Experts of a small language model.
Training: a variant of SOAP for the experts, 2543 steps.
Below are experts of layer 3 (counted from 0) of a mixture-of-experts language model. Rows are named router (the router's row for the expert), up (a neuron's input weights, with its number), down (a neuron's output weights, with its number) and show model dimensions 0-63. Each number is 500 + 40 x the weight over its row's rms, rounded and kept within 0 to 999. Numbers have three digits each.
Before each expert's rows: "comes before" lists some tokens at least twice as common just after its tokens as in all text. This comes from a sample of Wikipedia text that the model never trained on. Tokens count by the router's weight.

# expert 60
comes before: "\n", " The", " He", " In", " It", "=="
router:490517455533520513425492553533455443460485535483518416551452525491469475381474522523439514527532494492500439443587504486525473456514485441477570487465469465466508561531510590581531471460486426
up0:483528545467596504490509514486494508448420548493459523536487531536495527467483514508504551462492479526457518513484495485524547405466497524478517524549504473480497467485489485470548518493536544
down0:501531475586505453480497552460534550511511557523460582475420440484585475473465463537478595446472486468505414482557447516446565559521587517489520455446550551395432508483516462505450519515460515

# expert 18
comes before: " the", " a", " his", " its", " be", " their"
router:462471468523524531443496513475496468460475500511502448484435463520473438476489541540463503454539478540489443475549434495564440462520442471484568546496465470522534584505423528543475418557471499
up7:463398439522459513502468574485492477464534498455534549517454497481442458462459519484497445506526499588532429531584449510558518503532471451474508546515473548526496557485434545540458476484509420
down7:521489471446623570415587461482418524463514487420552496515555497506441437519495519529564476499505518415473508412462528488539487564502513510544483542504466466521475510478486586520502538490530464

# expert 22
comes before: ":", " of", " in", ",", " and", "."
router:522467527492481550504509466481454469459540545495500501501442486459471472520476546558474511468534469493507489479522485531567495458512513468472517503524445419536529575583453526529507508527518481
up0:559468499557518502480565521510431474518550506455509540518452539476504450483511553515454495490448445534530435497452456527518540468464564485478452489559358509526473530522469488511525474541536511
down0:501478530529517443538481583496500463407516449502509472540476512510505527484547504448499526585401472525460469542525546500498486502488487390504551532531471539490483509520474489519522468554442490

# expert 56
comes before: " ", "|", " in", " for", "ing", " against"
router:514563479494511587469526482536443436443578477469463510563379482395464498451482523534456485488559420552521457451564536531592541479526523422483508527514454495468511537499436498507582439563440492
up0:485454480517497466514486480599424493503387465569494464498463504528571508497496469432496461552536478513542484462541557494534598494518471448491519508499508447553584561510548478474493479514504477
down0:527484526497513429485488638507567509521479510482520610467434428486436526501576474488501499517487499511473458532483428455525473507473556531478509509469495578465517534410452479468505496513467547

# expert 5
comes before: " was", " is", " also", " are", " were", " of"
router:463474517549523523477531531490499435462475537489520512555413473431494433422476511519456492452616457470489429496498481496544556412531492508500530523492454484544548581534495497502564472486555469
up0:512512481511422493471471493429476543436440437519507453513510483522520441471455591527567480460558476499441438452490498447497528473478530509474533505522535499503453585582554498492534530464508457
down0:488506522545486483433452432515511562492529472493466437582539511464501516497513510438478542452522544544454490574473523559495467491457491467474574518551501558451521580532468525470444464577500437

# expert 59
comes before: "==", " ==", "\n", "The", " life", "s"
router:490491495561509542485462548534478457488430542509442443543433480483482444417471543499482435487498526528486454530484495538521478469559519475497531470473435491565512533530474565521479465490519484
up7:490465427474497514557512562512410482522482569479562480493489508481486442473472525423462502475443497493471412543509450448511413494453479511503521535468485536537522463480469519462536478554517452
down7:472417493421479448441507494465512515531509494461504500482514497465535501506502571500381508502486570466544466533478454482504516440499464530461477518461513453499411496508497492538526528491579500

# expert 24
comes before: "9", " to", " by", " that", "0", " in"
router:462460473588571474508527481503468486441539480461478486519465450472471438434476514508460472515551457538522505471516493528505437438487507462448576519459461473549522529578421574588524471483525489
up0:416449430484500533446558470523464415463501443514472479563485536470533466501495451549458473465486451517570514485546521524505529488555539503456502443518453531520422557474464538431562428496495575
down0:485542564492504523550511509429454481542421490559554431473434483486495489486547464523517453536479531561491502515501464546550465527466549484529495488471471501513482543473439429509516493582435514

# expert 21
comes before: "\n", "1", "born", "2", "M", "S"
router:481470486544488578460514520562475433492516475516471460577475468507442486433457516575453471512563495564496455444519478472529517423524464410476539497502504445512530596530422514538531433501550496
up7:525529532456564512496477558529427510508565506459486523493509523502517575527449501505535440488485434526384469479494453496481528497478493536489514533476499478485477494521487504454420519477463511
down7:514468559573534525532476545517511458504503466449456555472513532501569546507503508480629491604456486468510521516534464473382558541512537496525509494471542497432434502581462494482573445476484510

# expert 41
comes before: "ed", " of", " to", "ing", "ic", "ion"
router:494427489590544565458512545516535469469530513554486435517473485452469454480527463538443541482554470495511461458557522470519452444523534481388489501490473511553466490486427547539497415520477495
up0:443399555424565567485469483514546522489525541498502512585503468451477470503522499521486387515513500498597487480474435512530521569473527534502445461528514505486487517485367478501525532447612490
down0:472550508403539541598475501512521373466524497460506493445523480554511526495525495491512497553486543525501498555511463564514525504509501496513534463483523457535477529480483482501496520483482516

# expert 27
comes before: " the", " a", " his", " her", " an", " their"
router:507482481513491548490463530532489468523492521521523476551428521423419434456486582537477482461558423573496463471524494528548452520563556478482497448469411490543544554519492515528516449514499432
up7:566543529493574532426454506491479504458475540509487446510480500503423489497481567508552503488507510577406557476526515537469442466506567500509546590481502505479472527558438450493554489471479492
down7:547528536581409516477465510524552485554492598608496487521541496535479471509454457540457475577452515458490511500522534402484526484438544517489492490490486549454540496527501487441424438427454511

# expert 15
comes before: " a", " the", " an", " well", " \"", " he"
router:508488434514548566508474502539478477467499502496504459577449524455484498415452525515521474511580447573499466454547482517485425475541479439496503503511484447524572510483478546553534465515477485
up0:490501429477546588502538400448550402458513476460503429488494500513474483478462514520528552535577512472497426520497483475459554475548473493501533440554493522538500481512449551439504472391498486
down0:476543454457513513500541486491521449472542447459475491493578484450552453553467456499526432507476425558533506538551508478535543525447419571551483517465502452496500543460445496498567469443490590

# expert 13
comes before: " of", " in", ",", " to", ".", " and"
router:516484494530543506430556509484503426502513511482475453581500497460461524476495510533489511492569511545498462462525502529542488484554523461507525542472380510504509547550481537551503438509502507
up0:507472488504570523539474473478520434442563513496583478486414470512411504451486561539519479446501477587553501476556441470497529508478556503494568505532409444527563596572483553515502545469442533
down0:519459493513498525560497434508541499526570524422433461465546559472489439528459514408476513535508457467464470549505575477558497519516443522476453421566469548530535469467508514537519448473492428

# expert 58
comes before: "1", "2", "–", "3", ")", "istics"
router:469479477543516546499504454530467480501526481501450444549406511462464527460424535550457508498557470567487464451565500481565457440508509474397529527464471478540564517521501548565516485548481459
up0:449486511520561517420448497566440507448451423522429530608472453508484429515475555479471542476550510475530471499497519486520501490493423440486529511448423435522513558485453545559557506502488483
down0:482484452476443516473477517437523461460496492441497577452517492533592489481425540549514473488487473494508440467476484496520563519505497505437479418505572537489542470516523549470513570480463503